Weights of a small mixture-of-experts language model, trained from scratch on English Wikipedia: 16 experts in each of 7 layers.
Below are experts of layer 2 (counted from 0) of a mixture-of-experts language model. Rows are named router (the router's row for the expert), gate (a neuron's input weights, with its number), up (a neuron's input weights, with its number), down (a neuron's output weights, with its number) and show model dimensions 160-319. Each number is 128 + 32 x the weight over its row's rms, rounded and kept within 0 to 255. Numbers have three digits each.
After each expert's rows: "mostly gets" lists some tokens that are sent to it at least half of the time; "gets" lists some tokens that make up at least twice as much of what it gets as of all text. This comes from a sample of Wikipedia text that the model never trained on. Tokens count by the router's weight.

# expert 2
router:134164209085127084127116145174131163130084110116183123164140153128115107134094129140114120094078081142137115099153143087104113204144146128148173057129147115136164139143140128149129131115119109194147165085143130123110113163213183112115120162152154106112132081114151131174134211096142159175176116107204124132153128073154167127160142122080052096121125184142171137146092171119122089068146140132190148164200085162159181135137144138139092125142067106111137155105146134146115177092170190
gate11:067131126139122135180109168110173142146101140154160108203114128106130150102148139141064168107130100110114133121130125097117134124100184085140084149112137150148192098178092094135130211182118094138149148118142136063098099102169149111139129102084137161118166146131108171104141129148116118074123109116159149149155091189182165131146138084085141069143109105177088083103153161197082111164097168143072146141121160114103078069130135093155151136162141114146098130161088087108116153114152098
up11:060147166149118069067116114146165137173178172105147167130145058124100062159129113105104164172170130111115171114088149169167152135176113114141115149148099080183156127164153125174127148114060073087190184156118173067193161151164166078130132098155122122049111135101129097121088091146149136067098108129098140111053122197178199114152109106151141156191061183168174195126114090079144117093097066146112142133129144153143129160143141155106157153117110131137148174143124101086145156136109171
down11:183141151126127078135178121102132165180177116163066143149117137132167093138113126078116132093121142211134193133117114129094152145113147130092087116121113096106162202097171139131191148115087122087105135157119174144120068184097110147189151180166154106116140144168142116139076123137111132123095148097132160076087104124136136178110138090119079151085177126082086105081131103138166114096125114096105140114162089135079185178075167100076106076143141055168152128103089086169146135097144139
gate12:111130154212158116089118120102162148126148100134129114178121080113069134159094159122114098163185144138095197121124152134120117133162110089128110086090137099083099135108146112124167141102158124131157169150128112159058127124137119123182105092107121165106103130148197071132098162169137149145118123125119159071163155197185169111098131122140135067096105171117166142099178145141157121126139105048137116134173085175150100081148145163159072115170078166137173111122080119145093156113108138
up12:148131100123118115100160038140120108119156163049160169137158188154115162147118142118142099079161079168137112095158166080132157114146106126086143171134113112126112109120170141161101082127174111119128131161108186127187122137088104117132142133185125126079133112121117135120133097157108123139112147139153131129126101147141148167130186107137124141179087094092099111153214162171136114175171120108149106106121189150104104112103173052110150118143116072105147100122048113132123108095112108
down12:120145118153110165114110148164085155131161153078087151192153141184136126172088120104143141141135149122145152067156077137173096163077087128078164146100123151114087153119152191154097175160130153139127152147130132103182096103152101071100030095099163109239139124139123119108151129096069129131095076110120177112113120124153120148146170145138137173102088156078140119079127131100139105075153155128111125151105160148097109128151166097091103085108064116091116082080130086123163102080143177
gate13:160163115134146096128163118162157127107076108070128121111143141125140152107176175138098090121211126124156151117124140157099126079216099149131138158157141141136133150149182144114094115150154143127124131138132170116098119134100172090100129095119125071129079148105149136223085169111067160126124159135121159114117113113134148096161123156068165131073107207057139139114104139145030196111099106103153101150100107161095108119152040132162167178128144105125133081153163134088075117155080106
up13:086177075127101133104160149155105112093126155079138118106118114134155147171118172135098136118123138142138105133122100140122155110109125076083152107193095185088153154116103130149174122119083162133196099161104169091156140070120079091170078144117138136126138097152104097117104107088114113109076115120185147099079119129110149111171139073129085137125089140147126153106140154086108134164133069081129106085104111078179091196115137147118120113134076095150060118103159148159177093161202124
down13:114091111179123167124139095097181105133125126160148098116089177101191136130098114127190115168157163119160153129194128139123083124130134088109164154077103096142100157119099176189111109161142103084109130113124110062136134121125158143120155192119142150084137136132116136151089128128189167032157090110111105166104128077196141123154092188080113168106145155156079132125150058087148135139121108123127098059153124114157106087199161152178131100130159092146099102116152110093110152162099096
mostly gets: "20", "19", " Mar", " Ben", " Jan", " Nov"
gets: "20", "19", "18", "17", "16", "10"

# expert 15
router:147115169111103148157147129063137093070116169147168098129213154172131108087121126217132175130145128191085149099092117119116111163118131087145096073047153128108135184129123186176171106149081133103149113129085167159115158148108105123083077138176138151138151068125110127141131127132177083153113067069097117195125139171130113131209117100071149176110123144185145102119139134129124132164172113117118145152117129095088126147127060113090134141087103097179149160163155121127113196161080052
gate5:144163150144199157154087111148081109123149085169193072109100122153079136142129127113173168135127108160177138112127103137162194122136106095106098111134147121132113110132164141131189109079099154116097190150101163141169115112113169133139084139157153114136152194122184132141133162164188150118084112142136147127108130185180083121081139111141105143125125122169068116073095132177092083112111011161109179163155158169134107144119067082161099149128135113074107204144124157159094067147091207
up5:187135097108134114144080084140045132155112073164132155183135142106099124149120125098180111143175150197087133154156152165095166183119161075134180135119154116108129076139155103100151139109149104191142115106151189108132088150053139112106148187162156117099176159088140136035141164121110133133126102154137160083135109167139179094118139128127097114166132093098123086122133145126140105112100062128140121176076070097092150056101071128167193145105139077163138135101125101111204139171138161
down5:155131136091099109139114147142126126135141066096110186111157125152198093134133109137116161152147119124135100139144090132148068156162139135138231095114122046124151166133092109120180169103072146136150138165165127164163113112098068141104137102189079115135174111065168129120114133096186120076089137083107160109147123106098134081125122127133152122084092090079139162137094148098111134071119112088202146123125157187140094153115124072129079081115153145147169153108125125096114109145156087
gate6:134079185098116078145184083091148129066151133165121144157178108173153167082149147202145162159157167115149146155164130147164108162125077162153164122119143129040163115093127126135137181113106162114109095168174149122127163075162066101099117109146164100178132189165111104114174093110102114106162173090128108143116164158085163099176143088110125126132153100178101174146117139121098137093124142094116100163102159085090144104114131115155164134136128113146101086121109117152106099153160169
up6:101197098167122129099099200133171130109099175130134171121191108131120161122126091070080126154131095104151114087109144131127178148092129105078151160096135104124096144086121130179113185119153116093072036166132120129091114093159128114105159193077082176106211121126105110127123173083155120191115097116118119188140121114152141169104128120081179157111129145150134100125121120216106171107103157126165183086141133207133132107161142131166092210096074113078195180130177142100179101116062115
down6:168136120155107115123110116133154190143078140158139185162135146141131130118090155146121090124160158134152183104137123104175132156142135117147115111081131086127137124114188150129084206080037083067102145148122073136100116140058107066142109154092110139110112090050099136141149131093095121157095147118147115150104190106155138153103168091093152089178122184108135101160177137160122166117113186136139071115104173074130190084165131098091117150138134132164074126215142151157092143153050150
gate7:142093114096116054099161113098123081094133126094118080127197177080071136105119113154146114170184105161108152134130176145153103126118119032080145070159167123113106112069098145140134133160085068105137040090063099091086117132108103136170169108110089140166118113166108196123127128169151150119165174097095128115133161168136093144073075149116146155141115148121170069135107149170154112168153116103166150093142102124083168124139150103164171183085192104086095121113127172138101138123092095
up7:129095180127195079104089074185125138087224110157114142136135124136128100099101102143148140110156099133127114137064075097138153153137143129126186108120147152155134073165182120070181110140122142075144140131166137088131113157108137141153125144163111144061170078084131100181108171129172145194137126137152147134119052086135124122098094110165124154078116129129084124104111123092131153099146109059136130199117106147105086149110115123099085138076184180121110127129097077154149206134110141
down7:124135121148151128121146121167096103137160185145118110076160143129171104138093168140126128123140127092146128130144113111092106126120152098140152111143159152182090086135115157093117120107164091131142152106110218125133165205067179132156169107181114100115113080102123126124079168108100064056193112094111138090161095149078117103138154114145129096120146046153135178125138126173113112168106085140112106115145090123102120107110095135150133130157206143159150048118109156132130136087125134
mostly gets: ")\n", ".\n", "\n", "th", ";\n", " third"
gets: "\n", ")\n", "i", "th", " |\n", "h"

# expert 7
router:110159095154133114137176156168105138161175086159092163060123173146130106121161100080115113160104081098100140121141176134133103103058130152139138140136155117169103115058158131094134184111123186073172137131069121174159149113062126150161069174144123124160137158101143162158128127145159105168144161098159105110094163111068133142181071125162149139132159142108086164149138126068104111169109068130138143047123068119062158182118124117086166205113147063097166142142185132138127089132076108
gate5:156150112168096154162102124189150105173105158126096113163089119078157090157135136113143133122147144120115118147151075123164088206078197175121103158094103082118096119098114160133131156133151119062108155114108185165191155049140159084124136160125189157123152174125155137142120127176118106206146056138099118169146112134090082169162131104154109152113189113156148109101109090137102077098107146147155102061108084086170174098136160080093152170158159099094147112132140144179108151081110111
up5:076138183057112141155121120159129125150157148128085143113122126122120177084126139090104131115123103162116134129104092138174170162104077106097158117100120096119097115138071122081075173131109151062139045125083164173141103148103175105137099085160106194103159111146100102149209118088106130154053160152137099105185147120113112154135145127137161097202146115155095151151113131131140095120132074107076191077136068109066132093097111165092205135124102115164162088155112132148179124094095108
down5:070102159147097141131111170127142163113120154143114202118123141109209113102136147086124161135161088148123160081132104056088187102141131121176126125110124122108123104116138232142131179087174175176134100086112146163152131080070050111158157141133152165105176137107150144110058079135139116144125144118182114190102040110045112140071134113176113164115103168106084121151174086111183060109105128151085096127086124125194104090164114128099125140159147160147144196165152061172142097164099190
gate6:081139060148141169154151144118134149155133085084126136130147140152147161188116105140098096115160115113100175090142085169162146127110135095085172150137139148092115181152156146096095149125105179123145134148154161184172121097148129070138129112144136074118135167146116177149047195183091120157119143106120129079157153168128103076199136150129051118082165088148142124178164093094136147053118152112098130133120123074157174212156116132144154125095137109076162156136154162121164139105088077
up6:201134113107169149086111161155115140209121125133093145117080123056130181162055166100140118095109160162143124081144156122146068103103140110131131123139099080156183126162141179097077147126082105129086075085099141091157053114116146143085168111109133079126118108162084158120171118143134128166231153108073106086111134132154134151165024147134102107084064162113140162116153078132124116092074114178172118154144125146114171153113092136107110128107136095127051143148141140110142117121075101
down6:179178129173135112132159058135154085112143144098097114109158084108183148140153084138108164093108068128108074141113154156118134061164143132114075155167114133155112127124121122099132172178168127136119121158128107112160097133164085160070117167116103184158154154164084133106137144159141172153074109115174118182153118097166152147165091157150185162144147078131110120117159106115085113156196104132116099151142081122126130089141107117105156163121159160083145038107144122101135142126065130
gate7:111126156143109120151155110107111155124128143150130148154184148071127138076125075113169110159144120150069132125101149090151124107105116177154234176130142114131186122138125104170160113133139192108098128091091161156131105153129121130113093132167115180164098109104180127082134105144171197114092205076124077137083060116110134107133177146097069205071160162149168152116160156120090160125154104110199131142105090119088166118136107121122101121144115117116114125060192101168110121174115138
up7:200119156094077142135120144126103111170168180149124119105169182165151136111104135097115096102104183146128110142096058139126130113113155214125122145086137093143183149126075136118123103129094098175155088099179087148106042121166145184117126099165127094174119089099057122114082134153155180141139086157185119091148144202067124136157146132130156139056168160171147135126081160115133173120125102091096166102094169138065153161079156101125141173160089108111176156161093129144100121135171148
down7:109196154116064105086144124166124108142107172134094136136154077185148047078116095066142126127089111146135083122115043121131048115154132142103097122167097141162147170124111109144161111130155157125135116090144160137128183130132032064157145190181167111172161165149120091064092214120126164130153192111134059124081145173076093162042141127119129133143155117121116095102133104117102102135154174153169100091147112130139139115123095060132109122166135117106156173093179098167117107086155177
mostly gets: "ated", " known", " became", " used", " not", " both"
gets: "\n", "ed", "ing", " from", " to", " |\n"

# expert 9
router:056117222151157095120140128092142168061135157156127107101179090122132139115077159083093157181109125120210081129112149118154060097120127148099129127115127148126151221137097132116204150112110134107147093175162156083106059102050151109103158151127143119153183088126133124151142093159107166124140141148119154110151150126108062166153151186114190159172099119167135117115123154106145152106159165081117101142140094130159089116144172114146198107203145161148123130183101097136111145129196100
gate0:126132053126082139112105153144152139096161092150133184127123099159060141122132122030092166120091079154101137122109140144123177159171119139112134076083155097119143124190174144113156134197144082208084117164094119135148142159104110139142093106121156138106072090111143149118135115065061125148162128109173154125159100119120080091118130047168135180148104151150139180119114150108165106140135078145175154114088138110123096148140118129090125108180159119120145085167113124154120151120077154
up0:092167116107154089112143067101161129078137158123155110133086098097136129127159101114090145121106154137123107066147136099048135086111140125087115082132151100114143114125123101166087194122191058118147115141119141091076110148111095099145082134115128102095176174111205103167090150149218130142080150092108152106118146132164132153058186141104159114095079132097119121120109134168113173107112130093085147128178102148172161077107137118078056108152180166135096092094132195147092121139158133
down0:149142105120116079181148149146128134111093134123135103148162140093101091099098092108084143119106106125131073116139058180133092108159110092084139139130124116159134154141136100153132040180144115116129156107100149198147112145102102120138154135139153166126139185086180127131147113092114119121057155068151093124082124117144073126051085113069112097097139127213140110130131139149105135116133120115155180101123155105126101054137183144160126115144190098162069104196170051139128098073076091
gate1:174153118096111147050147131094094114105118138159128119083134103074043117128076135136121126092132019140147113153175116127150093052178122086106115062148173115069098135135082111155130086164151104122128097099153147089066145127098124141191135128169135141077168054130157115171165137154153139178177062123108117191135138093123174158119101168138172103116117104195128120142106102149176131146131139136093154132145157097152116152147074053107168086122091120152169135130113117141110188115140092
up1:088149108152132119142151087193078169132122104171135126132107110144157179129136068134126123152137173155085143172122075127149171095068123132124142113109135192083045120108062088096083149109056208090175159101147145145083134156076108143089147151147082157121112110132175137161099096108176033125129156147178154091160122091140175121181105113099144146137116131143162121161176123080160152120092199076146118053113126186078110117077142167139109149071136151152092094105111137103123100083105076
down1:160166133155150104140145138149149123095114114180087104081090124152096151092118136124102124154099122152127125153078183135094107125136151176170108076205140133152134089112150078129142105134114135117194182142061114151149111099119131125141113155069149157108151171098079135163134197121112083120176079066099132069086122143154168107179174153073129164131104121161125117159147141091143086142130114208147158107077110116177067140113148053097189092089118148146120121160149140115140099075059176
gate2:121129212135076091121134190095177105048140135101150117136102147148169146114117152090135088102160150092167152087142043156127148109100156180097117127110108159137145238117147080099091106192144179139135166160126112136143058144096114088070142155130160121079172158111069148094205086116135077120126138170045107065109152173151121089133107154128114099103146132156132117125179145131119176163091078098105157089107111147067070066150143112177166086150121110113129138131131093141098121143216150
up2:132153094163169096057072144116145113170136135123133121142126106086101170164143162155125113126156086058134121121144130184163157138076200122091086139116187147092137067103137138209095125157138121074078162140144141150079134140038125126170125107187124100154076083119175153119093167103137137081183067169130104086098127087085104149102128114109155126172176144118085158136128167151112142161137122096104137157102171077170141190131149125131092093121148055175145139124146182167148168110122165
down2:104127180127098107108116067164196161157127136093125166113146088144162150132152153206080070077134071095113141119205119150144124117139161141085156164152222147126163118082091114109163157084163111131131143023083150120123149140110094152149115112128082107129103145149111137109153121071111107126171173160109110126085112111099137123138160121096111149123118120130124092101165131102124112201157146117140103129140153062134186113097099109115055076132108150128137089134156183172109143137020181
mostly gets: " in", " In", "In", " on", " s", " On"
gets: " in", " on", " at", " In", "In", " S"

# expert 3
router:127096062151203126082129133113155121118106103171101104153185174108168132139182106042143093200148081127126149097138108131095172107092116063136171156136127118180123139120142165161181103103139097178128134150094107103157076121140167123140178103126050144120149116152126144048152055202106161166125115137124124103160078161144142118074110190119119148119142060164160125056087144169127124091102126141153159087123122068118142097130122141126139096107158101113132126183137106160134122170104078
gate11:150162127128133151139116064097123066114108195176110131159130133125103144155119122194142143100110098154119156108096136166109118169153134173122231089151180124111159195156131114110125119100134135149193148133149161154145161151153135144223161078063124112116154143095097148123129161146165116197106126060180164118086157167111171123113144063071087106143103158112160129119148130178117114112150088143105104093150096164127136150090128117203135114084150092132164120153119127138095135179114131
up11:120125162113141137124114134094115132038141089112134150128133162112163144121122070147085073103112172154101102160088108148077167118107088135091135137149145090154126092104114155154147162135162166139157153133110102137184103127122127132053169125102205113137099125176083168126140129183139107145199111098126092092105146091050159130061135154137099115095113149170062071125172134169111137143126159119133164108123224182114125136136076134108167141151119087176166187050122123188122186139170177
down11:130086133136126105149067220096151166143120099124124117134068173171112075118148150101103040155131149125152059124127110131116152094140176187168144099087178113035093142132168125158153112114167049133099108130122176089127090113152133109089128113111135116151137157094161237150097132144171140128189115136177129120132127148188149121104123163083151179142088076108086177081142129080127162123107154173105193115165154076123148120103089115134156087137074163119163124078137174181124136105140148
gate12:128171105169098084070133146150113098107080098103153051052104146167111122171102129136164129184171104131039118092133145185120111152128116073109153125136189085137133139141159142159072148179098137186166149128166168172108080112169150125165144100155148138122145215110157169097143057153089160120139131120128114120178132119153156128109077096131144119146171137117166117126096083088081097137108068120116122101163156128141104115097159156136131122142108138172085165146098169099189160121145138
up12:125123124163099105102126136101090111128079116092110123119129111141093093150088111134122094096141158181107155139107145105171066088129143107117135120126097087074170128116134082125125147091110122116115133108201146144179096133098143116088135127157131065047070189150081084122094128139137155102083202162147143106090130174090152106079132120156099159115100141128132126164107078105141108126163177087136128088130104131195094063118100155202076157182032126090112114122123127111148166101117116
down12:111079137134105109159107045109187123166131164090149121004118097135146099120189129123098129091172098159124143066162156128144075132167113131122127121166130135129136090143165110124108153150143099131072154157152192144125111108161128166108117104106104144118155113122138107154106085094142160066137141137125113143118127136105129123109119120167162144102137145123101120140122113123153192183099161173168083126117121130174107142160089148099044205106107053122078096120132172131122098147147108
gate13:130066141090136142138092150103081101152075137119125116150094132101125195149166109068150143114128150146103199139130146150080144125118162048138158075145135152071106138172144095119171119128161138148182097088086114123127120094178094147126106079170091115093114130114114048139097114133133176132081116120138092106169181129151109076089162116178202088046095131164186116161170069088085112142113104143111176148098115145097188143101092158115118157202161184119088087146191144151122143168137185
up13:136139170185116122153169090126128088114124166063100131153175144126100113160119162123191109131140141125157189089190109178165205166142131182168196107142100118114114126209147060190203127144160142121152144062184161130138058133109083141142097138078139153174112074171130131107187120143172148153140140073109148136150111129143172118075106108106146152117133098163141078103176149105166113101093182135141129139126110102195134113143156121217189128149161173157174080111112102117161162137138120
down13:109136136153128123138150150130137152183153174146121136103114087161114133066115146143114111131125133135123111136069077058143149163172113189114104139121077131156204110153064186134090091129099148147120080161112126130089097138088146101189118110141126177169145138141078175104221133148148111111164107083147098117146157138108072147141122120138164134135101041210177142122121151153144114144183138103149155086188106124117149145139049118076214053108113105133170095093132153085112138163089118
mostly gets: " States", "02", "07", "04", "09", "06"
gets: ".", " as", "00", ":", "08", " States"

# expert 12
router:064159129156106114123144154156106135126126090156173102139108152163093078142129116176130167157130124100123124168140159136151132178209128161073109192153116111169074135111174107132103129109070083120122112151174114142105139130190157078158117099185155087180132173145121157112089140107149125119061117167130116208077021105141172121096127160157111119093114140117175110171178101138111123166168161035119134117126085108111151139151118138116092123106069130093142141074133097080083127137127044
gate0:132138199138097115179133121108084165118135148125136098099167131129106135067144144120124092165164121157103077130121122166125171150145157123079086121107157083104160105097145153159094137199090162121147060171111161127158066111124130104123197115114127065110105106108147086123058117115117121103094069128121076137116143184090105152130194205068130108166106189128097132177131169086127105132096120112112104129155116125116119160133087131135118148049134081133148145092138099115112174202124114
up0:108149129131094090127110098131111207138180089099092144143100148144073147149153100089110125193135128113220119105163067153143148122100073081136107146077101099141121105148061135155134105114104099124166165196095093122088086110118075154154153157141100070138093122166139122187140169126146100146126086127180130168177141176176098100117153157131134168121091093175170128165100132109196099103101105115166116086097109145063126119120164135085126095094182201107161163124102047132132154125187153
down0:139169137080090123117137096087109120166163172159100128102100127124109183162188092184184123076206126142135194119139136123137121146114131174134145143126127102141160126159162092134108118152151095117179103120135107182162152144110123138088122109206187173057120158144178099146148177096144097132218118115130068151096092216191154149137124135151129134130165144167158078133116081117110088122143144116129096168123152053124116182122124174085101149175152136187126149152140152132108076141160116
gate1:155110139120174104143095085153160136089099088169189081088129131146139081129070114075098123077152088134109156171131125166164157128158135189104112187138119161127076104164080137166183113069071096124097188094168149134141065131201102103112145169134139191099132119160121117097135152089125082109120093161120139121127154111090143163124130127089181130097085090112088128125092160145094162079113135120105111142174084102127123106122171150143068149159087154159189159187154165165080100102105168
up1:115092168102124146106125103132139099099121066143150124147123139093115098117127173154070150056124105114103086154109120165158077081151179151151181187087142161094094118185073084138155100110072136162151138098158152136117153100130095147160104106156124192127185178135097181201125123063141114142157124107164212109101115114124111124113132099185121078122125090128119060185139173147140095180127078052107175127155145085134145141135166111155080079126114152093148176122148117063159102161113183
down1:081113132151122137164140095075073104149081134145145153109144212107105119158150120100153085123070113113136164119172166098073057124088122131133133144158120127160167153136154122115095117142088107129182130106174149129136108069175110166156099129105123174142119206134105124136093150090165151114112189122127148118104114157172188154160086098133163068204107127045076159178133208192093095149145176141103142097119116143099122112191162127154149079125117161129157137126137139097159118099157098
gate2:105175104095126080152114181143103082151150116147140132143133148138092152122214094140172112124157077108098114100030125153080163170152131170136166091111135109151124108166172122111091158119100146114114167219117098124135091079102151143114136095176122109074123129124176113104071108088148092165151173158116079142114155162132137158106140126150104148132161145120140147114138130133102119158137119085084129140140174154077150141082034175118128111124126152098138102150123161178124147147129133
up2:147121120142058100126101052138170095160163131165064207051131097129146139094104104124150160144110152191096142159123117116164127136100198117146112126105100156129121092112119106098103119127125140191138106128181176138105189065169117174111099113150124070183143164135130151187142132146106114076130105132086152121159169127154138114075172107094116098037149170112152085168115081114171090114131147130142107114103115129103085083116163122142188135088088079147118071135155154122146132134090159
down2:127081144106075072136182194166083120098169144188137134156151136170146103147127156083104146104104150097178158152157189144169084124057143155104097128127143070096150086125076181102160110121087146118166144140084102128127058105154120161127162142159095208105169122149143129083158083165140127163114050120114168154146124151041140089100107159139109139147099131161130117152116189110086164136116194121155135149103099151149112162161130160079109104088116090158083152122143137147163148132086133
mostly gets: "|", ",", " (", " of", "),", " de"
gets: ",", " of", " (", "|", ")", " for"

# expert 10
router:182131099114134164114096118133118127131147144062119103152104119192093118163079124158137114101045209127125076135124130161133124096104159135194128130079123139088120099144104142121091110122162066120117177095150166121111149127135088134106087126069104133135059125106145122132136139107071136112147156168129146123109139183160113157104169063142094107130096112137078123111129154106121118115111112201119085140119209161167095135108137148142126117118096134123149091117140125130155126116141159
gate0:101145124156141111139124128122149119079127075114186135170161120125116135099162125145196119097158096122128119130119059109149088110119148130136126161152115117114107131149133128163092113099150106135105141129139107173113136089103167161159176119128236160188115031149140143141157139146163163170173111194217130128080111096121138146126082087095132131107097109164133138146175187101148141090114132131130164137131121095095162129105124150115134175126138144131081191160080138158109084119143160
up0:139118132090119140120142198109101194128162168145132115074148162085123197136083110150112134123107131120121173116193148135129158165080101119097132125092109037132091164158124046115104093104135169070123147138143108128132124137146143103136138196105131132136146113110152126182070102128139118111137180166118143114066127089114073081137103100157129103078212109155112095152143117064138142130224113169138112138061155107130143059133066140079151100146154110071171112109154111153119133147172110
down0:087106138171202056089144133082091118101183117164169194149117108173130085065127108128104111163120158117130133115093130099133173134219119126149098163073093121110095160112097138136101099132171153123127113095111118111093122145137118153130067101141184203171144163128174115109171101175134167103139155083109102149088196085130141168125124138123146184114097146156141145143081143064120127057119127145145086118105132103115125069120092124171133112130145136132136094171156111146160130086105119
gate1:124121096122139068102112069149140176105087099110128129143099102101170089127165174126120201106132175077123094082142132181139075188101112117068120077144107101112060094151108127146120126090142126185159160102119165148139094129147174120153117150107111116133112082149118184128181137127136115177121117142142125169093145117102135119159157122125090234137080172148126080140129143143136177157189102141150158156150091137141134088130156154122074125111110162173162102172128094108091067093133194
up1:129144129117182112103080104136125134059108168063084170144121113155186105131136205106145180143141139146135129091202169128190077084052146105085148120137102137107140152156100165109160216099130119141163175147123155139144120103092091117148163077155089174137160126147125172151136109064141139171093221151156132147154135135103095111138082143144112114144116148149171134107144158140133124117136091108190166150080120123125166101155108119135129123123201130059146123153124119164124089147139133
down1:088126105123097146208194155160138108191130154128107177151138143171199087125160154074137154153104146156141155190101088116067193152163113126117095171133164181118059137163119139130096082135131111115044138122122205137140149102178123109100116099112079153138108124094170069123074130125133160194127109130125121104107088143079076144109085094128144106148155171180072137158128185108156128137140111154109078144155112095142130126168154154160173135028146136129116146137140130113122078119124191
gate2:093136114131083187100113105065118096107114153088135100098164171129244107109119154136149079132069085137120142093128170107104124098167099096131106129148155135114130055112134092144170134166118103167105132198145076140135158124143063091198114048087150120149155041115119107139118117154092145140145122166143246159132134132134184103091126168131150111128089142101142147121102123138101128113099162115169147133120088161147118105186131130046088126143195115094111082163116106141131098097162138
up2:106102107180114200065095101175109157178156142063141140142114158067147114073116129107094129135098101091150094107142116089141181073163125187163186158154103144112116111153135073159162129127151155167141156121132056135112089079190120109150080097162073165137136135147149137090117129126154127149143118120193093124135197145133133163180175126139131125131074118140093149128158152102125137094159090132151114108107087175163147140097102163097139105081150167142094173085056158113035126178073113
down2:150111151125118114140118116103153129158147159125170072199138085144163157115135120119132112051078158115131137192115046128134088152090130161076121105133103140088227129113155187150119141072126159118152118134137153063173069097153152137184163131124093064079132089168118086160089121169114083134150111096150120108144095089043091109134110138103133124130100095118097175123195100097115097181192076138131134089118132161111162129117140153144141113209139135137073118101136159220134125107055088
mostly gets: " This", " Robert", " President", " These", " They", " The"
gets: " the", " ", " a", " The", "19", " A"

# expert 1
router:178122097117126159107091118149124147116156131069121099140094100178087117161078117150144126089051216118127089136126148159129131086118168136180131141079095139089110099147120116124079105115166085117123164074151147131095133135137090130123100134073105116120060136123152111124145143109086143106146162179144154128110142187183106151087157073144090131136076123117078114097138140113133129133114116200121090131114218159167110142096150158142112121133114140123159082128134120131150130113145155
gate0:134183154169128150141193157165155116100140098116106154110094145160100157058154102059108125153142105107123189077119109079091115177114173115181079137129101129083160110155105101104083092109120137105147147117129094144152072115129148173132141168157091143097118138170161133105134117247208119050163101095093109124151150102128061140132137107112134164151101084107167148069132190154140149182152143091140159105141101132132124081185119101186066121098143119144150196111112103137103106152113039
up0:172138060110168098101188066131124173212082121127117131151122179097079131206111093159166130116145102126103145183115137197156143126104122137103149154149086104145113106135146105088161161124114098136086134155079134117122103104199167140201086136172150087162148138138108143148123133115098140121173117146105087096143154150124108160148140143118111165129140095089086151069129148109112114148179117186086127178112116110189126137100094117184141146145159114167096208150134117175216104092141125
down0:099163106121156103105102136072177160173097091094085155207165156158112115187122091147127146207141155199132162142107095147100186153159112163123099150128087141173144162099118152126133182151177107096110129131124146088092108117121173160167132133117143138103165140175079109089115150128090143097112140099132131104162149176124122153098141088133106159137100141129076162150094123122098119094057118122175162103113178086164092131123140172125173070107103099116123179157164141034083134115163107
gate1:103111102201163058105099133171210163119140095125152122129137066097099125156137174099084186108185101094112084087169156195101152143107176108106150130092102080081073135174145170172075103104141115094111108112106102167107107123157201119154131100128116144155166154129148134131085113225125103137177111093067148134048083101107139147063107106073174190162153161163138117145089151143180128113121182082150124169146124112157104122178110118135178110077147119145144122155180088102082140103089142
up1:120101082122105093168114098194064053134072154109123103144139064101119143136072139133142120137117178078120103101073053167137117101085163111189103169082147149127098129069082102175144134134092101115122159154154146163120049132166123093121141156175091145143083132142154091084141145097132160168107169169132146065148154147146181095069114122086123170097218110108145132109081152127159186175134141176068108148104145109123112138148099134148131143052141104114180161091132154070157110164108128
down1:123112165131138130145132173150115036113133116073104156110085107151122158135158097105101169170119127154181156084118148099133098165118163114163081139212192125170138191147155201088079170146070143157093106131127123103148088158137107076147089171139159121152153131130090171115144139077068181152119115075181126116151133177098164153135108140110127153078132159111113168122095158143145130100160166131127071092105137094085192131098108133117075111085171148190118116164151131119146123108111115
gate2:114101163172089120107119152105114113086096135158145150147114145169092107121106118111129109155155113095142176143139108121141128104096174142086143104160113143109152144097204107202142138131121109125173155080120139141117089085105103112134124146122100117121107141135080110129106141177166117147188041107142137119125230167130112157165108094199149068137146148115167135139171152159124193147169132108128125202075114151102114150168109162127167158108100140109126088162166120126120115095148144
up2:187104143156123117191158190102127116126127140099128109106124125117106172082134086151099131083135126157120107118138129098160135082112092148132123161157130145132079140130180090136094161109136106178090153102132135059159149149136114131119134117127139132166122117094066173105164097088152143178111150189112072103148165140095140117136125131141133172181184112076127165130152123105123121118098146142148127128074147091159123122082139171136139149100137134090061135146211127123112117127189131
down2:077161153089114102140109148091218177147156156140141128153101136144163149091123146140144167176134115141165170125168143074103165148171149136112101121186141123143151116195125170161186118168089168063107157088092103096117130127176150136149123114187131212087141136105137147110152156158093135093088163152121113081149145175124072129102122180151213150201109113143117102087145128106105067120167052112157085117137135123130160142132078158127130165158182156120107133160116137094112139147095151
mostly gets: " Tom", " is", "==", " players", " artists", " nar"
gets: ",", " was", " is", "-", " to", "=="